Experts of a small language model: 2 picks a token.
Below are experts of layer 3 (counted from 0) of a mixture-of-experts language model. Rows are named router (the router's row for the expert), gate (a neuron's input weights, with its number), up (a neuron's input weights, with its number) and show model dimensions 384-511. Each number is 128 + 32 x the weight over its row's rms, rounded and kept within 0 to 255. Numbers have three digits each.
Before each expert's rows: "mostly gets" lists some tokens that are sent to it at least half of the time. This comes from a sample of Wikipedia text that the model never trained on.

# expert 14
mostly gets: " 1", " 3", " 6", " 2", " 9", " 8"
router:107139178143088110122172106121085146183145126112109152150149191137148084138135124133146111131062100155107148128064138147155141185103064149120137129116111117143152127069108093092114113215156157136139125118138068176142105159110163129153103152141181151064126124154180122123147125133126093143103164092107144120096167122093200147130148212198203147117126082117068098170161074157097118160124
gate0:162158133123087110138185067087214055174150161159101089169099176112097102092156120106152202147184120146180112152055170134143158121101127211124136121161100082168123113144078135183154105124113095112147108100137093139123114165156179127135133126108065119152129171153134157100145076200142097166140118175103092144147105141070133134116119159143112139109096100137080104104086136122109156098150
up0:099146107128145125141070103136093127124091144121140122172204128156190131154164085174157132113102119154135153186112144175101171127093097159120175143095088188154144141201113152113165108094161116182128121115084171089157111034138133139160158131173168135085193050078114122082104139074184102172109081129153105171093151126092090178111108139084157147075127138078132155128175105157130201221133
gate1:156130108139106077149104065125096121101138062113111137104174110166146103109115173108119145180140075095109150144122187142111136108072122086136196162094123163154141115138176130064164138131121181174116140139092060115093105093110100121125141138168125131129131122109172175054101183145105129151116155210114128096144138113094129074130064131112098085110097093078145153120098116170091091132107
up1:167112054152128080132155113161132175153084151046120173093143097160184126139131138161162129126183102156079174125177087183103140144097114099134103149143100134115106175099161127183156118114163175161111165107096065130123161160132163091132141149179095147145116152158151110108133112115092141081122098108127128138142185138099158074104124068092153114103150114118110190135098151106125158070121
gate2:111092174140057152111175091149119138143119177139161139123128172090101094074169140145126067120132060147181160100129168125062141183093100124145086149091124090091137182136148160096164075165078121117176135140103150123160133094097097145126087111155128158136129125153155107109049114073135180121136107197087158140149119128154117114205154080091110144131084151108155156169136129130159122196153
up2:174148127141091103111182153093071118045123099197081096159107115115141129168154144148128035146118104150151126106104169100027101124120143117116143162093039119115168070119150127164090200096151069170083139144107111075148194113115120196143149101141160100114170158096118113160133129088100144163101131168103136154102107119085117158132066143126119111151097157166145107197143121103185150115106
gate3:116135131038126137055071149079075106098148195117163121104125145140157106152129154130063085130151080095094108153105077138110052108140111141112145103114169115093138177143155127182136155141161077110108076144131088142193132119105156155154089145105147195125143150137063132136194098082139149112132130180165143152074122153117155150162124177209109112114162173118160160142192120142132161113111
up3:088179179132140143080137064167126145133086178045140135176119119093159149113116104178127172139110096108108127139120087197126089165140089138118117116081117093134096219112156151154156107137080138106159103088107157076110136131126145134097147138185166090123109097162112099127154120113078171064136125130130146116135129190149143087116121128168128112141147095167157151128103153158081187099135
gate4:178117137139112137161121098135121156116127144091127166121096137172090082072141076134165091191135136084068169102157139175110119142135125133190136136107137090115145147126149128136099118144126104090150129143188084123197118109089137072150088082087100123190157107086144175120065120117135217185137131081181115144144100107116187163147136118123117103135118159108159093089180118119106218142163
up4:124135105134156115159135105111105109111140073151116110126110189133084112141117088158130089127173103155140020139126091142156171117111136130080119139101100073123165173162223111140097101126133094150153133104157151152187100083193169108188148146135148090102091137147087165096102093115115133142121199097101128137128104132138161062217119122118114125092129123091116132148169157131086143100072
gate5:169206070143084092068149202123163161124095148104151135153162174171154125146116173101140134168087049131106129119140098147163119134105046121038152137102171083097117108143097121070105137126175138095147116097052148161123142174139141144091182148108193142088083120175170140126149116073139036188104090141157106141091142123156122126125153106168114177211131172123121156166129078132119097087162
up5:150211148100155104115108147094171095142105184108104169117173164106105088128145135137139086125126112140118107096127134120147106148151106122070094075161096150155164110106076136097165093160166167065154118147188071099130161146135126138154106139125140137130120092131139107202131091121141168133089118164142155122040142194089119055077114167114158133215164172132118080103125102115137138116129
gate6:108154202155078067137183138132131120132112093129173156128132188161088128080144051128193090169133104147142115165169140170135137099090098088140121122146146130150084149101123106118079152084162134168122131120105160089096181115101065122146207137138144133180135140106121132135144115104091135103154153072144140173132167135129153157104182160173109058109139138152107096197117147134099104065124
up6:088155131071119167129164147112137119091142179157131093117138164114099144124108142135129166087201130106179121102203137092153114176102104118111125120115123162146096151114081100161029087055087097134128109114131155076132193116112085150116070105117122168205118132148121143106089179130107133165096114047089150123099142143077110096115141150086141077094161093148075157140068095106088103134138
gate7:098105045114086153133171075162111096138156092157134114069130081182153147087152126126115152092102106119096176054098132108152126110189146123091075092136094136122129117141145115052122103118160159083106116188121141091126144203114126138083172106142135130168100165147132117155084101116134091089038197096112154109089148120124134165158119106128192147124186146143150110142191151177104147117164
up7:117098132110179121107146113181173135108053204172110127102106113107149211165109144135152138100083090149123121105151147184117183084071135163135075191161156097101160148140110072157107114179101115171116105138169117127134184041146082154122092180139161124126160114139063149135142152175097159104121182187114113096140143082114091163083075124140120132086096098132162057173170087161123158113122
gate8:176137153112098156139103130085103121170097147092123081080062087104121101119177145154124142147149148110136134109138135103142102147087045128136195180152085155072135147096104122147155110183153095109127070129137215146123188165110171111139105147141143115139166118146144171119088086118101140160122132056124092138077129115118101165166144105120142104073115127145162149108118064201059100099120
up8:091095109137135110104097132146156098112126130142142151056135163190169109152129132158126158144104180071105125089095131116145128207110118144124081115114105157141158111141100139071168131138109141165143135172123147100104168133119063124139166142134085165072132148152158177150145162085172071158124131087088164148097146150100194140134127142104125108117143082144193082112159073130119201150143
gate9:121128081116095062054105092136170158156108110106144085168209183137160086113146134100151152085150068120088196106114173064151139132226116071133133149135187101064145140191165118170111095170127106172096087139178096151191132087130155144156107102143170124176181128115137165183087124127120101096185098154136117156115128146166138127082135113099142155067112081085138162121159082083109129139168
up9:142080087162093089164113084115142146093161130109089145111128184109066101153159130149146134112123163119082195131168149123127137131101130093126171175112086160114061123180122152131151085159076168154099101141184039182084155125160095158122129127105122143111139149146102124124113127115094126124162154160137120165121130135121078089112168150120119116112094113135115209131180099145093142106101
gate10:124136177065122156148138102177116177154130163154134109146153139068104123131125172107174091162100130086067104160075155140109105118158164150133081120128091101110141136144175131149129167143087092162171100131167146164116069122140107125116111131132152122172127111105127187109120141216050113188094168118118165178095164148111181159162129112108121180074092142174131117133172169152124236139138
up10:182194187123178115127120148082118177120115154156171155127096181200120170131134130113130151210123086166127118119094114077115119112080062129180083154111088092063154162149134091170110102111122077214154141117158126092111106170092106097129079097156143097124139124130105135116075169188108119160133178121112161131125083178106125107119142107181120097147125123164163119127169096149155113133156
gate11:083136193099119141168119181124077174114116132120073084151116132099144082117143131111099129146107117144144103136155128084094099106128182113116092068091117100119131139130127109161138183161155141109151137079192094116115095119041145097141128104136128152171169105180177166118094090097119112201092135144166141069098093107150156127160160163125075138118141104123077106103087120123137154107094
up11:098086139127164115160146076108104101098138103178133094114088149145124184089157098162147180125186191094128109134149109151072091096112092059135124059121109112151146135082084104150066133144055162085166123094157149126121126105067168109127174171144152090129144122107158081152112112119084157135174166204114128078109158153124167140139159104033120097113162134152188168146149072091155154129105
gate12:112129101086128181155075147100115105120112097143150135129151110116151110159173152173157096114133109098137160167144090158179145098166123114073127105081109086129075079255144126104102180220132163128069066130053159155064132228141155183078173142124151118120141117178128114086135131113135116178123124144162164106081128194168117128092178130092165124098143141200111073120089141152079149110116
up12:078135113124175110121185085111120135095057100113064125123159083156102098162144146139169125168087132160167127090145063104113133135103145200120122174137136098131173138109125137160086095179153207196075140145202131098123142152136091108122177139179100163105128090163162080148116149132076114107087106101144109093137133118122080167113162103035130101128099131131136181132164092168153107157105
gate13:136166119119150161099167106077077136126093074193142120126114160147149141115110140113084150189142059134120174154113109116121137085129143183146117131173151101088105124073055112130094138120150092172154153138157121112053080196130223165158082047162101108186157142177107098157155087189051138133129100118114151093108094174112159165145128136106094170157127113140123155198116107148121157139159
up13:118138164140155061125143100124143163128145078112090147128132149155102068073147122106114162141137086126144082156150080209146077151142104162158113104144069144119103126096105119171151085143100175147140176169077145121159094116076100114095102122134156144180148102103131112078139070114136103064154142220128093132101103162107139065172132150112099124105180156087149121106100139173128145185104
gate14:178129129148155145119131078103148046146075122111101121172093162073158156125158067126113090123098159190137138223030137147152114126135103090135132137139129122100142143123146138120141145154115096113099113164129175143097195160124115117158091134109152097172095115158166156139182169108177202107197072122134100112088116054162149082162171178171121117121097206126089143109086112127143172156107
up14:119095112146062133119131137133076126123141153133128115138142140112120094090153072160141156069094153146177090142112099096077164154126123120123157146142089122109137144155104087141150141203107130106127149056169085127072097169118131081129130152112178104181148119160074094122116146151128152170131080128131180180155094094093153129166146144126166134134158174139093174140116078158073158145103
gate15:166181193112103105120201148129134134175146157134120102127179078149167104153148118075122129134120146090082099139082118047070135126165105151144157138115144113132099094232178138163104144142093099115189118055117116192136160108052119147142153172154058169069110153078100151072142142168103139097142123164142167108126101115092131138124104144127084195151057141204143141080118139140134062164147
up15:124169181061100153073129102116155136115149084154047148130136153127145133119112091079100084170104111170150130135062051103061194091086156139093131120172065100148120186126143109138087117150118151102136155076146116099114165123142159124130098168131175142099081179179125120078093131147113108045094067093197124113139155148109099121132089158128202150131138083170160143132057116068147170174165
gate16:119152138147083133117194136138163140111120147114131121140110119111100150146065118123116122088173113115055141121123095065139135146139111158126121113121163136157148131138128137197158165110143134177121097110096106062157119149192099126143071117127176071105095076075182180139104059186131155147122172171097157063116137138127084154088103179197132078092143180177130202123164121128123047162134
up16:136134134125188098135099126181133133151119081065124165088114085162113070148105098132106158168124112143088117124136111119108121103151150098086104170165126154103066135144141195164071067178159124192126116127129114170037139161170154090124135172159174142074172170145157105134136124188053187132113062164156161133101114057129129109146157134124100150107135144128098100139141153109109147144122

# expert 1
mostly gets: " A", " D", " B", "S", " S", "A"
router:192121220092186146111085176145097162098097095120140162165139104124133144095098155112126122142137080081099118112129111114152135184138110167141101072152095094094175122098180034047125057138124146111094151081107127116130209126130126098133190121187068054234156078098135126143141154158193155150131152089160157164147099123114150160116101172164032091125130163141120157191108095190134125093158
gate0:152143095139140135143087121145134149167141119112131103146116126172138190109190140138071166099087179147107184128062094129116055184112092062137117121137160173142134103178177118112103148147153156132058127103122119125098197169139171099161067119154142173188097082168175115142099195087095147091094147168153117115133169192053133112121095142130077143133133166127109094083112139114131087102175
up0:174136075085182157121138169161138086126142158133183150122153117091126147112070091063109161170095092132162196135147124187086137162113157127182099098117115120136110161078118200092089146103049109136139155118153092118133107102091093122133215114145102111138115100123115147119100087136144145202148094164108107115165106149099143129071160145083110129138110022134093171138132126106130165128127
gate1:073157102133128162117143099150154118089169164170135110125083162172063113150140166149134097128070145057147123182108086139098090149107067160140129151130097147078122146119183102109136154149130137125123164104123133113177143154082120153135137109176099208198167177153133145119174192118093100100137117205117115111110123115118151153143181156140084176112180126128173116076173111145175105150205
up1:133094148099078195130158137169167117172113068113112092077109092134146121148101124166068109114142106151162086100137103103174088150122076106084140102121122204154137167150137125147114104118092161167160183141140146111154146156123102104120088115194095129150105165140133105104098124153131147074125156159166150075153148093137137134160066085128131131110092087115204108191134104099115143125099
gate2:163091053129196183087159146059105116136136055152137079080101122147104158100148137126135113132150100144124151167200056154107154181156170126102098135105096080107124226143102102087168171114135157117118142135083082068144083128085135140126123131190154074177143100132104125141149144126159117137159129137114131089169177144126120154162111108171156126115118157145061145114089099095091108079091
up2:079108173188168166119088143174115134150107106115115179124158100100163089115215132124097099202098101109110176107126101087094062141118122111103095106150132103105127084114107150128137143135125182125116138168100145141108077137123110143085116165143067132098077106090138137180181132135115238106107152125139099071078130157147103123155172086097120107235139120150092123151116129163076130136169
gate3:180148133167159101110171113103126148114139089068083054095135111111093155128142128092156159161099158128136177123105125137152133159132179075136094138136156164132066125113096149103068117119123152171171091141164137148137126151153188153090167117130209158128095071112113155114106143115157139137110121169122179190105142137142134069170129148113083144131137143126166140135172094191124134094134
up3:104078090121082175114130081095103077133113147115123141125089094112177143092151133114089109141131130058132161191118130158145108148176126104173170094145095136096106099166055177119119115109123107130154139138060144193109108142117097190152127125111127149095108102151089122114142102114167159075111126141120140151164171135111111146125120139070132139100105117106093148101150127185150106153091
gate4:144130076094176098139110172178082213103086150138185122109109125085161119126211111110196157176168149185091170100117109107071118084142126111140134095075123119087173163170096125149135159174113147098132153165116110073165102098148156150146116086098162174116101150143156146106166041129184152192112117129145095109115155127158073122088142129136118120155108151091090162140196135163155132167139
up4:137143117129165147178142163156089139099092121103191142168108175195206167142084122098137103135149148173094158130128130109109100187174126154116080096133151154154112140165175131163194182074071084064107050138113139113139124145141112097140097104111142137128081157101096113116134128128130189148123137107135175132145102144169137202140166093080168194135119141132148130119111136072146104100092
gate5:176110157113174156054161101118139115140159108128094150134105099138114132110144159119153135125160141083091061133127152066175080121192147129159131138162096128152125229111182113110040135107043117087148121139096097128147100123139159057079141118144161206073126104143205152122177152107112124123156151138163135155101094112058108088169107128122134126131102141174127161166080141127072085104144
up5:074168163138143108146141188096159120067132100197116130071116121149140119120104099161067146135125122133154096131117115082115138174090116138077107111129130049119090129161110106131164141124123088092083160157088162170105106065098137108072145179193170168139125154086086147147151124182145124060158107160131099137123070117165100140162108178144120167113140159125161162194151108126158090099149
gate6:065145139170128111142132125117134114155103144118117143132153120182119132118101162141167129115149130110165125110207136107125102164127110131090042133151159122141125146100160136060173095106149179040148127207075155109187129145116080110107141120189142089086086129143122135120098116147201129108151142148149142166162116093147139114141120128117079101110109128094156133125159125124167142180167
up6:132108147081150143078131138162158169081110107178095098129116125150129139085121103148149094120171073173086112117152108086176100128134139170073137107116120114154175170113092154164089162156130180092091083122119140139091100169129148129187106151110139130118136128090149124159108093189113138086132171104120108134112171150123152081122100157130179137099050086135086118107172118078183091133092
gate7:094142137092125104101140103173111091166153163174079114121147114145155131132156181108087112104193139135108112161130176126110126139132131105124108167188194103193128121124193115091174128130101138086149141150134179161131062113141087146087133090091041137126169145128083112155169111106152139115128132096128140126150070060126094137122079188175073084155161151160182121188127130129146126104125
up7:139158156111121160153105125155103101059073101163059115123164151214150184089125090120153115146159187156076151109105124153071081098121144085095140115080101148123142091133126135145214104119210180076155159156135103061071122151106126076073123155094128149145161142122122104146133141171121153169136163202125129137136090143075099144141162121145185119162173222126201145213107093165107184121177
gate8:135110123112149071131080161156113062159100080186145126111126066137083148141106143093147109179129177110139164133108182120076170102112090139086078118134158180161080195108162115150123153141050128058135107173091122127055165140115134132118107109126195172113090194063164157130146161167172126122089147130105175157118135136157162103149081139096149133166091131135101136134107154125088142152114
up8:108166115124162132168071143108140106157076187162123157099144129105121170166110135152126147192127128143140114086108109100132096093193164154101140175111101176118159176095131168156108125110124122139203199117150130128154146124079089118120156163091109165105151158123125090105132158143150109147175135120160175122128163086139149155104070123134108137171067145119167160174157142111141133103141
gate9:138144219141179123209147118129110096172100148102142141141133146132108139119083149223087083135076092136138178152118119193097160141093023097137097156116129138091132143144149151156152120221125159153140127090119121106112124077186083136131112110165169141132087110159089143139154095151128110153144102069081094160142133123112136111115103157114166102129082090143155145091138103130131151127136
up9:140117156157122112150130099079087159136143142090111064104092119117075122147053109145157118142131067163107161127090188092159069127127136080122127187136116107157084132154098109123131115064062190134083110118146120148082092111114128082127115117182101117057136132069136130090102122141083080114179162106197106154212120118198127138124069041131078133111135101122138193121116111132171104109163
gate10:101106117124132111046158121123161109110095152067112158146155097103154099103182089113114175080123168101102161108127149105112146118164128110121132165131117132147124115117166113104176135156106125110138123120125083163113112101133118126097102137130127155149142101140198123172211123117156134141084072174155140169156080164077103188113159175114106112163140142144165109120161092176086096141201
up10:173068093139082086118183063157158109141147069117110165100091107118138177101136146160127152105040125109147128100141165090137142158119185127101137106126135180096122138135116164112149174116098129111121080125149126117111042150089091114169132117101110129116128149127137163156139167106136156098151116171128114141154155151124180143131107101090089161106153087153114081163093150165130107118149
gate11:131128093155090113129145137124134126112132156077088146064153086097115141137144152148150106098158188174086135113126096113144117114140112136065077109138106159152160099112131183137132154114141098126165133112117090149119196182148156139170151150184126126092170186153115153122094094143124095124143111172109199139021093115189166121190182140149095161186069173152091124115191067098143064135146
up11:105173130175113106143085171128173118033131146118098147145122116184178091100054110121092069080132131079128098157120114160077152115142122096122141111106109147177142100174091132103144124155139143134084104121145106121152127115109147161151145073145135093167158108156125123097126101117129116136122147137140139147113147149048061103182110110089189213113136205135123177093120109151154166091179
gate12:129147130113187159106166102076105110125096087138119087132115127073134196116106093146082060127148107113166118152114105131143121193199073069157130114136118136115117143119143134172160101102128089124160161137103102128090118142109085146141059142106118098116059095100132108107112092141121174122118136116110133131173170133179038177098138113130120165122073065104096118072165176172078123128133
up12:143115096153084198176099092073095124068150164138099116083154118153074161128173125112130129081082131151147162163139129150144085133113177107087134067094078147053072159131123179079090145112147142151156074119138162133086108169161081121118187165077133120174135133145075114145103102119206131184147160121187207149100145126066138138184095161155124118168129147094066167073171113127153121145120
gate13:109085079081185131126183134200167139175191155154172096129086165106123109131091173116161101120145109132064196168129149084153153149097107119164075093089180118114130106093137114167124161117118090175152103107096125073147055117101123122046129094114076162144102173153099169148106093097109073110129080162124101113108126137165071072178101151104113094130120153148139130116167148160157105160164
up13:092131120091106072107152061110117115087194158156130159188065113140129187127090119141120174104175168138141107085113140155134076141159073131156146115148147118072173144119103127114102110114119154137107119120105139160109183152139156182123182119086112185124142158105091141090131130119155137161162100177131108176114147171139123132141162167082107146057115102112154111137156133094154106073117
gate14:125130152104179065104144067111121146098071060120074145126095080135113107122093067138124156132097117121159143105109180088130124082165110095179123093154167157123167149122156146092129084109182131107125140083110115071075103140140191162091170109202125172133111082120087086059149109066102144105137104169127091041113109135111121147150109116146139154104182112149115104143141184112123121059181
up14:159176101101117156117131088122115095106151155107167112093132098103087086175120158113106180140122105091065148141140091125080101146139081124081101071138154101120167097092092162139128151144166153163103147149154064111118086142162193100138083091147151179151203117156096054087214149141084118131100168173118140146184160148134132081121099107124129109109138100083137190154085066122165171127133
gate15:102152167179105135109132134111108127117101105105152143130194114156149131106120148143103073134161036133122175163153143100134145101204097144166081136123067121131150172069100113123130151134120142142131134136122105111127156095118110173067155135162080170089119103124202145193090173134082137130127127117116138170117124159172123074104019156089095151129159167127143199109103125127118075091097
up15:096131097142154161089113141208123180133093187089134062116159100059079120142114020088130175119099196118110161236155131136081132157075118152168126185149171141096103101128135097183146094175116096129154147130159068146099080151128145122111128111133157116129151135106133166153113143140089073128162101126127129130217129151171069082165135147163096188105117180194116120139116160170146073158147
gate16:154183122104136092127114131142138162152076158151147162116125080212139142126178137075176147120124142137128170130163070150078126103126125119087072059139154109113096132123207096167091095115172130142119122110139104085088175218187127156128178123131121143106165095160143143186090098182125127126109113124165075077083128192174130154167160124117175109066119172132148100141134105114152181133198
up16:140161161108156137047136134114158151145128131074072148116126129144070097184154136100141179153096043094178125113123087085144089131169115145171191128148094142105100162169161068150124105114097098126119103166052087063138185130147121062151169162095101151063111072138065142169105156135045122170119105126128158153049138163130181134181195150147120124069114054118114117168101170136096088109095

# expert 10
mostly gets: "5", "6", "8", "7", "9", "00"
router:132081169148125061073094158117170139118141102070102108070103108147144128129120114123154094132073104119086181115140160164095068134079119202097085119154124118153148186145128108126150098143165131124124112062162085167149113121126131118185123173199161096106162138122172130106131132142134114133148152154102142160113114195166153131126100119132142106147142083157128125091079094106167161094094
gate0:140171109114152171117135114076118184121105183096133139090138144134191127123110090142104139134108146147117127179135232153093081129132098123159143168123132166100102167127096096081207108151126162158140150132178159129128133165103118128150133144097157131121102146157091211096088121100098101171121105077122161094161141103098094138069159090132152106105110162190176136105184072119081110114087
up0:102089171116089169169126104115108137139234092173140185081147160129098138072120157106195143127150096107112084147166187157111194185149191094170129155217121107121122121105108186179164092132131078131130080056166129088192056138136127154142128050132150179079112135122100133140133106132115107129102115143151142122126111138133158135120176109120117171107166173087169162191121124081137129133154
gate1:110121172116112106150085101151139139111114072144141152124170123117109214110124106104162215126172103080191191096137159067093076070104099172118117126145120110085122156137112139115177096145116107100094154154124057125137131200098114156073145143111145130108150130049214168172096097110096192078132132156104104146164182141152099130140132066080107153079151085147049154088078153182099166163078
up1:150111073121174123127116140159105115197148093111092148159102180168071187123121084091082173051138173089153176173119153100087098105134145208103144129187082066105213205084148072182122120113085136103146118137071084152039130180139100138051171133144080160050092142135144141145162133109158130171161105193160154117116136137110098148101119164162112129136092108150159094158140156104120136138108
gate2:129062150140081095098094150104122153070096134127170171091078138055168159174134145144102169156112156107143176166107178092137049134155132137108195104132142105109135119174125122113160094098097106134136182119135115132132086074124094131152150155143106109123117167063123162138121169126108133117125085102157112129128129118109132054140109155090121119166154147136136169093180080086101106074177
up2:179092152141115153099135146135196158101118121086071120119146212161119163117088184098093131070139115161185171157099148106115178107155124177129148149166145143147135102163069123162166172141086140143171089117168225100068144131119168119091148057150105136191143130160139161105117123133135099092091165134134109116103121060139128167159130090163154080074128096144121132125093116096165115153088
gate3:141081119120176194088174071172122091113143170137156056064154096119125124126141143147130115117134047084146165097162136100197086113156067155121058123105104155132150080106121081118136092104180125111119058159157150097121081169139093132129090123166135110100137147124123125101114171121112092099154124130105109126090138146126166154125133116141115160130137132118057124151104096126121102146118
up3:200106069156195134151071138153108164125106141142165123110114143105103114117152141093123138145156108109127102156076091121157080091129117113076110139149115124142185102167097114112152174161177111075083121102083104106167096139152142152092131108135084108093128094114093127112157163130111148113188163154127118164095111132069183045157096128160199098107102096131097145129099115086164059120148
gate4:143145050166103085083108130141192112162141164106127189108060120176121133089130156116094126113121075136110160141127128143110118096098082128104122154132173106159126156187154140135095197152173134068159126113054148117134112157106139094105092100115164170162126133098081126099137120166097143209126086112139129063053068173138112114117188155135132138151112118180166123129138163128173127130128
up4:122194075061115126111130097090097139167105137139101161116139060137135183143106138111134187141147143139154136143088084092069214134101133122108101117114148117106139140134144123090104142161150104099116137105096089071094117169119110133133159153148116136143143128153137112165201108092051110089148036133136099153128090084081102147130143149148118125167129125125140131153160103169141089103125
gate5:079154154123163058166140099096157205134136098093140075141140116085100154123162124105155085086150110127124135110103180155062134126122115139123154145113153135184138171180113144170137165160092142079103215139130045127085153165131137126118079117087164122116124168112171124129156105168080064196150095108140128135099117135111119101080125131227163113187128138146140050087149144102114171073118
up5:160112100140113075134132103087133078181157115146150142159113141144084113155152044111144133139135091112086136073124129142126089188119050083102154097055160113053132095095111127140145073162184123142109147121076137174157140172115148131143112122114097132131150095136101129149172175129143123118102061109115120153131092084096145086155184151115131147041112112142107153109126103112135143127150
gate6:135062154095116102131148136155156143107132130132091126129136152147199146121171151184086142100155067111132142092167105207121120115199103121072149093088197150109126081147141071127119088162117174097110119130142133108107159151110128189143126170143111145146109133110145090097116116131160114130127087124153151133109190140159124146127083133095089112077138126105079133154126134097075134093155
up6:183184082167136115122087160158142157145102127201142127127129124109070110092115160099126175127105176089108157134121144136170163173072125162095080118088019137188142088160152074129086125146128120152121097112121130118148115136140093168172125121151097137128150135123136156130112064159151093153151146108106108124119168138084098084092113138164106096132144146134115080112034173111180108153094
gate7:154103114158128146119133144132079186135099161144165137128087079116053130122152113080128079086156139153150093136117125151131102160134158076201082120147084102106164082131144122095122151079160134124185104160132145138097159109051090170157168104144124149152097150066139065167122110074146070141065186083144107105176072118106112097042144126122151165131072145114166109064112125123148068130174
up7:068153147062151136131102161128117135152150131121144119155114101136137108120085098186122097148120066135071093152112106156133167140146071156119121117170176105090130124167088095164104116129188105119068096132159160161093130152071091127123127238098176163176138094112031128167041151155136118156175156175086049120150153191122078126143109113109139116122086104181087135093138116102094157100090
gate8:135216133112142113124122143145126090053185131074166082158096087113157063105146116114160102135046070119132141159132150128177094151132113122083219136064166134107115142170133123148129131139149103098155132093136110119158081101129097093143108146091184161100122175175147123184167095131129100102111093078126184147142061131142112139158101160157086129155120120138072095091111194117146095128130
up8:133110111117090153080119134138086173107088133106146147083128131148161124192145097101139173121188122118043134151186117103150123160127063103135214122080199111076168140161187171121094131140106066079177145121131107134086173113129124134155098178160115118142091113081116132156146127189131105150164201175097119097167133110133116117115143157093105164077075120089148140098099156124156117132139
gate9:099116089174135145120174146155153128126136137181142126069143133105124121114231112083174136159121133111142145074158091177121233160124084129111118106167122124130105128099123134124150119171099135190091188157139117132027088162118107142144133118131100100137099147078130094114177147102123119163104127056127102124137134141203119157130143114154148126110113145116109182160130131111160095099128
up9:127116151119116184133114166086135081154139109097134129157136132158127131117087071153093133119127127144103076110138142149111130111143100143173149120054110171079135126159122150138145150137178168095185090125137163163136142135132132176140129085112121101104125105140192148109109064120095160096034106097116153145170124144141102119141116106179129103126079127186100135157084115150052109153154
gate10:172111158158168080121070111132130102086145113099112152128074175132162140097115151136113112087071214136151134073115101106176159172058100069111173174174146089143155136132077094131133128177162148087084137138100148098103143133178137151072138096086082137195171121118073172108152114188126196120130140205082101120108122146129091063143157087159116116078131143167090134137111133141145137090140
up10:152141171147153118122143128161120147083049177175179143103167138129089092186130134119147107116142094160142058102114147152135085104120043127139086142064087142099129138104098092138127150055098122062184071115142129163145126093133141080107139131086143092077099144174124160164138111112162093128122142125153132119148163120150153114067111167153132071100115118112095080136186153120102079115154
gate11:098082164138113121074090182148136033153156125115167192112123170055097081107144134106137061226140092148094119131193150179111120154187084086184098156159127118203122133106130156154136161161150142131146213159153117090139075186106125165157129034184206176136120110139151132071102139116156120156155170150104142126122150128087144113105132122119093130141106107117119155096197165125120145131077
up11:173104115164139155108107180097183146098169121190126113073177189106190086137114129119142128147089116085110116132147120106070144156223124158132101171139126125168118096167140133111082158104113090142086151145097131084137098189088120166178127110173120133109124129167105122116102120115135124158154172078135111087061024118111123081100174106165134111105151157080123107101096140144127143083181
gate12:201126173129066065152085167075112143088161168133054131166112121093154169117151177155178102171103118125138155139154126108134113121080135116101123154134167107114144129095164185119119127115116191158154096129101139106105107132166087192150158159133169156114177087145179110173071119095058155136147120207127143149084125074143143168108159146155143109134165107115135095166190144099132108123134
up12:096132168174111119138173139088149128152146123117160124135101090088121124075058150137089063120180180123142127065152143143155107138125099157152074118075138152135130087148101099162093179173113198096118100130165174080194168130159077088096147179070076091157203121158143141151133123115121223160158150122164104141109102159064190108143136146168119140129126150101140131104084159173123129172108
gate13:116158087198142110136088096133095181142098135135136082159119190148130130125126138153125151142157148137141195118147196143170082160107149167174104125152173075157130087159099103154097126118187131073073120110141100097142083103112168137107142071150092155108099122074123099139077140100116091148148085130122122053100117081136155125124156094107120113099131120154143112098117137194092144077142
up13:089129116178136139114072092097097080138147119110116115099155139148114133166142145114102140170145074164090144109147065068100118086125148220109075151108177152104102077098079127119152087098131114152091131129147114157128133118122121103214056096140124093183136145162178160108088065179093088126154111129093140087121159041180143125139117137103115065110137132133141132166057175132113060129113
gate14:083132163087146116120170069171220145108103129120175126135153135133134152156187112134148097161131118097139089146126149159117099148135081131131136129113116119176107086139149153109097194166154065177046111149116079137078142136105195123103128155175129120157122119062172118096158087131096096123140136182151116111064079134112098127193093180178131095121138167143145130111115140118155148122164
up14:132077115115111097115147155097097129082162181141119159114120149171113180116107165152101047079165145149055102191135131154156117142119200156138165121114084107106139088089137091115116163087159139081120160086101186112120116138146180167105150076099058108078148160055131140152120158132161129169108115164091131136211114117070106113130134097116146132118108157152141121137080077163123121124150
gate15:135162106167197148126168132122093127145107116169134080165147092140107106131079168130114117131198134148116127094058136192099101140073179159085153100110111118120118075083056142133166117137075083153176178123122060115137128070134134106134152171120114153086134115156156130115112155142166142108130079095118126173128131094124142163153162090097113097157093176163113086056130104124072130159189
up15:152135126107207096096122141092100090125097151125110176144145163111154144111093118148057111104164129117091124121112103130115181146086160153203059178112125142086178145090147144147153124126118118156148096148171116144078154108085124069098126129141125169132074135208083082058117164155085137189149119149132118127148104216127155124166112105119138120097062159094141193127163117113116144118122
gate16:181180146130147140170119160163119094129132100112101127144152153075111153113132119145173108072119149131123183093165134143135111126134118082147146081124137133123114166102139114128081125061100104096165075085165120159151156091139090180147214132110129095157103131165106129130131173112172131134128135147144094147144115115089137125146161105167138065102137137153136113149126151126122156160176
up16:130145163138118159171136107101153060134080169169155115136147103138178123088174139155153058130138138131139171114083145119195100176088103111124150138127097117175108162096108129152177134119100155166117163105205203121117140144070126120166175170101151113139113124141097172130147050103117135150178120104158137142190072107131087116088104120118183106151144071147167144102131131171155126154194